Experts of a small language model.
Size: 8 layers, vocabulary 8192.
Below are experts of layer 4 (counted from 0) of a mixture-of-experts language model. Rows are named router (the router's row for the expert) and show model dimensions 384-511. Each number is 500 + 25 x the weight over its row's rms, rounded and kept within 0 to 999. Numbers have three digits each.
Before each expert's rows: "mostly gets" lists some tokens that are sent to it at least half of the time; "comes after" lists some tokens at least twice as common just before its tokens as in all text. This comes from a sample of Wikipedia text that the model never trained on. Tokens count by the router's weight.

# expert 14
mostly gets: " =", "}", "_", " season", " km", "board"
comes after: "–", ".", " (", "/", "{", " +"
router:470509514479496497489462556528512508455499507509494506490469514523531510458513479489466509465507465508489495547470492461464532487457512499502503512517505537505527520469501476510493525488517474504500504509490497459512504474490497510534477530474452499553467518531493483529532520493468526480493510515531538484501513482482501528527484467464467484503488487520488522488542513513520424489543

# expert 4
mostly gets: " became", " up", " made", " used", " served", " won"
comes after: " |", " to", " was", "|", " he", ";"
router:491538510476424444491470520506503522466485511474458473461474483520494476492473491520482496476498514502527514540461495476510512472477512535511532519489511518499525475491503478501506489496543483497528452528492465484526496462522457488511462560517546518511492499518510479529535455484525511482490517501505487519470528487499503517512499471470504493483495522500451501476526494482534466442513

# expert 6
mostly gets: " a", " the", " The", "The", " his", " an"
comes after: " of", " in", " the", " a", " for", " with"
router:493500512500525537479502525508469509469469493474460474503520506490514422512527535545467462475520493509523474487501478477501528546483507427508483474480501503502501540468505475513451502513499473505532465515504463489508500476476474509515484497489541509509494501527464470508553549502511473473514517460498504476502511523439516534497454454464494517516531460510470518495493540467465489490542

# expert 10
mostly gets: " p", " co", " res", " cl", " Cha", " Ra"
comes after: "-", " the", " \"", " and", " a", " The"
router:457470510518486545496495506510487474467479485475485485493477508529539514473534473481454517484509497487505489521487469468507505462504556494478496501502498509508509512487520505515500488486524493544533471534540473488483487442520463519514492498479493521493502504485472484525519432486521522508478497496502565488520506506465506504496474492479502534542501477544510521523516543491481433488564

# expert 1
mostly gets: "\"", "’", " \"", "'", "]", " ev"
comes after: "=", "  ", ")", ".", " =", "\""
router:496513491494453524494457497488494516488515482488452468472489506502502472519525487498457498440510488489492484488484468424485530448449499503511518469514486527472506552483518479509451483482482492495506484514491490547514506484497454495482478494509496482526500510485480520502531465519516472464513494523505564483482498502471478543497467461474457532500540518503510496512513522482488468494545

# expert 9
mostly gets: " her", " its", " his", " Har", " there", " Her"
comes after: " |", "\n\n", ".", "|", ";", " 2"
router:490503494468469482485471509510503489451521494465489510495460553513534446440483519483477534517469450493513496465449460454492521462524504477483507463481458518507529509448515463495474496484510465504527497524543508478511514490504483495524463529521482527519537536520465492483496475501521505479523517467514514480516507494460510524510464464485506542487490520500489548479510521482473481466550

# expert 13
mostly gets: " •", " Label", " ins", " MPC", " Dra", " Coordinates"
comes after: "-", "\n", ":", "°", "′", " ("
router:480495485472493477486479498530508515468512489500507465552488481499470486507488458522492468497509501470500522513476486481496486484507505494492485493500448470535501516475503534536496497492532514495484502514492485466507488496520477531498496545535502492504504525539452478493526511573510507493517513483530518499493522490468492520501503483470457534456512498525520533489499528464473506486571

# expert 3
mostly gets: " but", " and", " while", " However", " or", " director"
comes after: "\n", ".", ",", "  ", "\"", "%"
router:508481507493498522510524522522452497456472472468487467471486499504559459508470478480495507499519485493524503515452498525491543469497476496460479480489471543487491506482519433490459490497525534475498468546481494480497502471500476485508482535518490496536531508528490487466496549507518543472519509512507544499482505477499495519488545458493490484496544534478454498490480510496516503483512

# expert 2
mostly gets: "B", " University", " South", " 2012", " 2015", " 2014"
comes after: " |", "|", " (", " in", ":", "19"
router:483523492524496512468486524537484524486482490465466471520460503543536507513489487512492497475486476503466482490463497483518534479469537496474477489491496537478523534504526462501452467461520495492539488562529489489540509456521498511551480525481511544477511501531478511510477532556520502517482510515547542490454502477484484462494495479488485519479533475479489524487491512504479445488500